python train.py --d_model=128 --d_shared_expert=128 --routed_scale=6.93 --vocab_size=5384 --lr=0.00445 --beta1=0.95 --train_tokens=295600000 --steps=4511
Below are experts of layer 4 (counted from 0) of a mixture-of-experts language model. Rows are named router (the router's row for the expert), gate (a neuron's input weights, with its number), up (a neuron's input weights, with its number), down (a neuron's output weights, with its number) and show model dimensions 0-127. Each number is 50 + 12 x the weight over its row's rms, rounded and kept within 0 to 99.
After each expert's rows: "gets" lists some tokens that make up at least twice as much of what it gets as of all text. This comes from a sample of Wikipedia text that the model never trained on. Tokens count by the router's weight.

# expert 65
router:48 50 45 41 39 46 55 81 48 36 54 57 59 62 25 42 51 37 46 60 49 40 54 65 39 68 57 33 47 60 35 52 54 54 43 54 59 55 42 55 47 48 68 52 40 55 55 55 29 43 81 58 52 62 43 55 71 57 44 32 62 69 48 51 45 51 64 47 62 32 57 46 46 48 57 49 51 43 39 41 61 38 48 60 64 50 56 61 51 57 48 50 37 47 53 70 33 62 42 42 27 26 51 35 47 52 38 70 62 53 24 40 69 26 21 35 29 72 43 41 79 50 55 65 43 37 66 46
gate1:50 36 64 47 47 27 58 42 45 34 50 42 48 48 37 56 41 55 53 65 56 48 25 50 57 63 36 49 62 60 57 36 43 64 32 65 42 38 65 47 62 59 74 46 46 34 50 68 68 70 54 68 42 35 72 42 46 46 68 60 48 65 47 75 46 55 52 53 38 55 71 36 47 48 61 29 74 72 56 57 58 54 54 43 31 40 59 66 40 56 46 44 48 45 57 44 38 84 54 42 47 59 47 47 67 74 47 66 54 41 81 59 44 55 43 61 37 65 45 56 57 53 36 50 61 66 37 55
up1:43 52 58 42 52 34 34 61 71 44 39 59 45 58 64 53 78 61 39 34 54 52 66 54 59 58 51 45 55 47 47 46 44 65 52 46 57 42 46 40 62 61 67 62 44 63 48 43 59 19 42 53 39 61 61 73 57 63 37 31 62 44 50 49 59 46 41 40 47 62 51 55 32 55 51 32 53 66 52 25 55 37 70 35 54 41 35 45 30 58 23 17 53 50 63 47 47 44 71 51 71 38 76 43 55 66 34 56 58 34 59 41 28 63 43 58 54 59 45 52 45 38 52 32 36 30 49 53
down1:65 68 24 56 41 64 58 42 46 66 30 39 71 66 52 53 75 48 46 36 59 34 49 44 62 58 57 40 47 50 43 44 47 39 59 46 57 76 47 56 34 39 30 49 42 55 57 56 61 66 55 38 64 58 71 76 64 62 48 72 61 50 46 43 48 62 57 37 39 47 55 43 25 36 44 54 30 58 57 46 63 60 32 55 46 44 47 63 45 49 61 56 48 41 70 44 74 60 50 46 40 50 43 65 42 61 47 49 66 64 54 47 57 60 61 41 52 55 73 26 55 32 38 58 38 20 66 40
gets: " of", " |", ":", " in", " and", " at"

# expert 27
router:65 51 69 27 35 40 36 67 62 53 61 63 47 49 38 43 64 42 68 63 54 63 74 31 32 55 67 76 72 42 25 43 49 50 63 39 54 43 68 29 57 61 67 59 36 51 63 54 57 49 25 27 56 50 56 58 57 63 36 53 49 53 60 45 41 50 66 44 34 67 66 48 51 47 53 28 57 47 53 52 56 70 47 55 63 45 63 63 45 43 55 41 60 62 42 66 37 54 38 38 32 24 39 42 49 54 59 42 72 56 44 54 55 67 48 53 58 65 41 34 50 44 62 70 46 49 42 60
gate35:50 41 69 42 48 48 50 29 57 74 37 51 63 31 53 51 36 40 36 68 38 39 63 42 42 40 70 48 36 52 60 53 50 50 51 49 53 57 48 68 52 55 38 46 74 42 60 66 57 41 67 46 75 46 58 50 72 79 44 48 41 51 56 62 46 60 57 39 31 74 29 74 20 27 65 45 61 42 66 49 58 43 56 59 45 47 50 63 52 35 48 51 50 44 47 51 56 49 41 37 60 85 72 68 56 66 33 49 44 46 46 45 33 47 44 52 27 42 60 35 53 39 52 45 44 53 49 45
up35:49 29 64 66 36 65 43 50 35 70 29 63 71 69 55 58 52 67 62 34 48 52 33 48 39 31 43 83 58 49 38 65 38 60 39 48 36 43 76 77 50 45 28 62 49 55 70 69 40 42 53 43 43 43 46 42 63 30 48 36 57 55 56 56 49 29 58 54 45 50 57 65 59 67 59 56 60 67 58 42 45 45 35 55 49 44 38 33 20 48 60 40 49 60 43 57 34 48 51 53 37 63 47 60 58 54 51 46 58 65 43 42 34 42 71 41 51 54 50 64 64 37 64 28 56 50 55 55
down35:71 57 49 46 43 51 47 58 36 66 39 45 46 57 52 25 59 45 43 65 59 63 74 65 53 52 66 20 43 43 69 34 43 73 59 46 49 49 72 40 40 70 39 61 47 61 49 59 68 70 46 58 55 51 47 51 44 52 49 62 61 65 52 46 64 42 39 49 49 52 49 34 32 43 36 38 36 32 62 58 54 48 52 60 58 52 45 50 54 43 56 56 41 35 79 50 59 61 19 46 28 23 51 50 47 39 41 77 49 54 43 38 62 35 48 62 30 63 56 46 48 49 64 61 22 55 51 62
gets: "-", ".\n\n", ".", "Scientific", " Sub", ")."

# expert 26
router:54 32 64 56 47 55 23 63 33 52 38 36 48 46 46 70 52 36 53 62 47 60 65 60 53 46 47 34 43 49 37 75 26 53 41 40 56 68 37 60 52 38 43 50 37 45 55 25 53 51 32 34 45 34 50 62 57 55 53 53 62 45 66 34 38 34 42 57 66 58 59 46 43 35 75 30 39 53 50 64 30 62 67 64 52 46 22 61 55 34 59 26 54 58 28 47 48 58 54 51 38 50 73 51 61 53 50 48 53 50 49 29 56 42 42 54 43 72 64 33 70 48 59 57 62 65 46 39
gate54:49 45 57 63 47 39 46 68 38 49 57 36 55 44 60 53 54 61 50 38 48 39 66 52 58 36 44 69 56 30 63 30 41 43 49 49 44 50 44 56 64 47 40 43 40 61 59 45 53 65 53 47 44 32 44 52 40 61 42 57 33 35 26 55 35 68 40 41 53 53 63 47 70 47 63 68 73 24 58 53 37 52 62 45 50 42 51 65 58 43 53 46 58 37 65 45 66 50 78 62 46 73 30 42 39 77 71 57 49 44 62 64 74 42 64 54 34 28 69 71 38 57 30 39 60 50 36 68
up54:38 45 43 58 54 52 52 29 28 39 35 56 45 65 31 62 37 72 54 39 33 48 81 42 49 45 34 47 60 67 46 43 44 27 64 65 56 65 32 50 61 47 60 42 53 15 37 49 53 45 54 37 61 57 71 64 45 66 33 50 65 30 55 52 48 62 38 61 33 34 41 51 49 52 79 62 35 40 72 62 58 62 53 41 64 31 48 19 46 59 56 49 60 64 66 43 51 51 40 50 56 54 52 66 61 56 48 51 48 52 54 34 49 42 62 40 56 48 54 57 57 46 58 44 42 45 68 68
down54:61 45 48 65 35 56 20 43 65 67 43 39 85 46 71 39 35 58 49 46 59 56 50 50 48 57 61 57 63 57 42 37 68 64 54 70 34 49 64 37 60 38 35 37 53 58 39 32 43 52 15 49 56 48 67 49 37 76 40 49 65 60 56 45 55 52 49 41 53 35 28 26 50 43 45 57 53 36 45 55 29 44 61 55 52 48 43 59 53 53 39 67 69 52 35 66 36 47 39 57 67 49 58 56 17 46 50 45 53 50 51 52 28 49 39 54 43 52 55 49 51 52 54 31 66 29 39 53
gets: ".", " The", "The", ").", "'", "\"."

# expert 41
router:57 41 79 74 38 72 38 55 38 48 63 62 62 55 53 69 33 43 54 66 58 50 63 54 52 64 30 68 58 54 32 65 49 56 36 70 61 54 56 34 40 53 74 41 37 57 52 33 66 46 52 42 21 51 62 50 58 59 53 40 53 63 55 45 53 31 37 33 53 40 55 40 26 47 60 48 69 42 45 47 54 41 54 63 56 49 50 78 64 54 56 38 45 60 53 65 32 58 43 37 53 49 55 42 45 73 55 32 69 57 42 43 55 38 30 56 59 63 48 34 47 38 65 57 57 30 57 31
gate36:52 42 48 35 56 42 13 47 42 48 36 55 59 53 27 57 49 37 49 55 59 70 36 62 69 34 52 48 40 49 61 50 52 42 54 29 51 69 43 35 68 41 65 50 22 62 39 47 56 78 57 53 56 34 72 37 33 42 46 29 53 50 46 64 47 45 60 51 42 54 49 22 77 46 59 44 37 55 47 43 57 57 60 52 36 23 55 38 44 42 45 22 48 57 64 43 64 43 52 40 49 61 58 47 52 60 41 81 35 41 43 57 70 53 46 54 67 44 63 58 49 51 46 38 39 36 48 56
up36:22 75 54 50 61 68 41 86 33 55 58 47 57 31 48 56 66 37 39 55 52 29 45 43 60 51 70 59 49 59 51 38 42 44 49 60 55 57 54 29 49 64 73 64 40 62 31 56 48 57 57 57 49 53 33 54 75 33 29 24 63 26 54 51 39 59 53 49 51 33 28 52 44 49 46 46 48 48 44 44 59 56 41 51 49 38 21 54 39 68 40 60 72 66 60 32 67 26 66 54 56 58 50 53 45 44 36 63 49 46 42 32 63 48 59 57 49 56 53 45 51 56 64 43 49 52 52 52
down36:40 55 51 37 53 21 74 59 42 61 37 49 52 67 51 39 64 54 37 53 39 45 48 35 26 45 51 45 31 41 69 40 28 44 65 54 45 42 45 48 47 47 45 53 52 55 53 44 43 45 62 42 63 64 32 64 56 59 44 48 40 73 58 43 50 50 39 65 61 51 61 35 32 56 53 29 33 40 68 29 57 60 37 43 65 39 21 43 51 59 46 68 54 57 36 42 51 48 42 56 43 58 60 43 52 56 33 36 40 44 84 49 52 65 37 47 40 23 62 23 69 54 45 68 40 49 61 41
gets: "-", " and", ",", " –", " -", " as"

# expert 2
router:69 34 52 62 33 56 35 48 52 61 59 59 31 59 41 51 67 44 58 67 49 56 63 40 54 49 57 43 42 47 35 61 35 48 44 39 55 41 42 59 63 48 55 31 51 67 73 43 58 50 34 32 45 51 40 32 54 65 40 47 62 72 74 40 40 46 53 66 61 41 68 29 61 30 66 46 50 36 56 57 44 54 45 61 45 60 42 66 50 49 53 45 57 67 29 64 50 67 32 60 33 38 63 38 48 55 39 45 74 69 44 65 73 45 25 69 40 49 31 43 56 57 58 61 37 43 73 49
gate8:45 57 39 68 62 53 70 58 37 47 40 63 34 46 31 54 36 67 57 39 54 64 54 50 53 46 39 43 55 73 66 32 48 54 50 46 68 65 37 43 55 32 44 55 66 62 63 82 49 61 44 45 66 48 46 40 41 59 66 48 54 60 38 51 57 25 57 58 38 52 66 60 41 52 67 57 59 35 76 52 62 28 47 57 52 53 50 55 50 42 28 50 61 34 40 54 60 48 56 57 39 43 51 14 65 71 19 53 32 57 32 41 47 44 64 50 47 51 49 48 51 69 59 42 52 56 75 53
up8:45 40 45 61 64 53 66 65 40 47 49 67 42 39 40 28 38 62 45 43 68 55 55 55 55 36 54 60 58 89 58 64 43 38 45 50 53 60 35 64 59 55 55 46 48 67 62 48 54 63 72 41 56 53 55 23 52 34 69 42 54 53 50 59 61 27 68 73 32 46 60 50 54 57 77 54 66 42 70 65 49 40 50 63 30 52 40 35 40 61 35 44 46 55 45 39 65 58 42 57 43 52 69 36 74 67 35 26 42 59 45 45 57 50 37 47 52 49 68 55 60 68 59 38 60 59 60 48
down8:38 64 34 50 33 42 35 49 54 52 42 52 47 62 23 56 41 25 45 55 45 32 67 35 54 35 67 49 40 53 25 40 50 76 55 43 56 46 74 48 30 39 46 50 50 55 68 23 62 42 40 49 49 41 47 56 41 42 60 55 38 64 38 64 37 63 62 49 50 50 32 47 52 42 43 35 55 71 55 49 59 82 58 69 24 53 38 57 37 47 54 59 65 61 53 70 53 35 35 36 47 65 62 38 51 46 44 49 41 55 42 45 40 73 41 50 48 43 42 44 36 43 23 33 44 58 36 41
gets: ":", ",", ".", ";", "):", " office"

# expert 77
router:55 29 53 69 39 77 33 45 49 47 65 50 40 54 37 64 31 49 62 61 50 41 75 64 53 66 45 54 65 53 44 60 51 34 54 70 61 39 55 51 43 45 53 39 31 56 67 54 59 60 55 40 46 47 53 56 53 34 54 49 65 67 58 50 52 47 42 60 49 26 68 42 36 38 66 43 60 32 43 67 41 54 40 71 41 66 62 75 45 59 51 60 42 62 41 69 44 78 31 42 35 38 70 55 41 43 44 49 61 66 58 74 65 40 28 63 55 55 34 40 43 60 50 46 60 51 67 42
gate1:64 53 47 41 50 32 38 44 55 47 59 42 62 67 53 48 49 55 28 71 45 43 50 52 44 59 34 52 70 42 48 52 49 32 45 58 49 39 45 29 33 55 49 56 64 50 57 60 75 43 75 68 58 53 55 50 52 50 40 45 43 43 56 42 44 52 54 57 32 56 55 47 73 44 50 42 53 39 48 32 70 44 50 35 61 55 24 27 68 50 43 54 53 49 56 29 57 48 26 25 37 59 53 39 77 50 67 34 20 30 70 38 41 36 41 34 42 47 30 36 44 45 42 60 71 60 46 56
up1:54 57 41 48 37 34 35 44 48 39 53 45 50 39 33 58 51 51 54 44 47 42 62 64 46 78 53 60 71 57 32 66 46 21 46 64 52 50 43 40 49 46 35 31 65 50 59 59 63 53 64 42 55 52 56 54 37 42 57 39 37 36 34 58 44 46 41 69 42 69 61 54 60 56 50 46 44 46 57 38 68 53 43 57 36 58 41 52 66 33 58 65 44 51 76 43 66 38 27 33 49 71 54 47 61 66 67 39 37 51 38 69 62 68 47 32 48 50 38 16 55 30 39 28 45 47 72 50
down1:46 61 59 34 52 49 50 50 61 46 42 47 54 64 48 53 48 61 45 58 38 52 56 50 54 53 58 52 51 34 49 39 40 50 61 54 43 42 43 48 58 53 40 47 37 41 53 39 67 57 42 48 33 24 37 43 47 64 36 59 26 39 42 28 25 56 57 40 48 43 07 58 44 47 50 64 43 48 61 68 61 64 44 42 55 63 51 46 63 54 71 52 53 36 42 61 56 59 52 27 74 38 28 37 25 39 77 37 42 24 54 60 55 54 56 50 72 45 59 65 44 60 37 43 40 54 15 44
gets: ":", " called", " including", " named", " as", " included"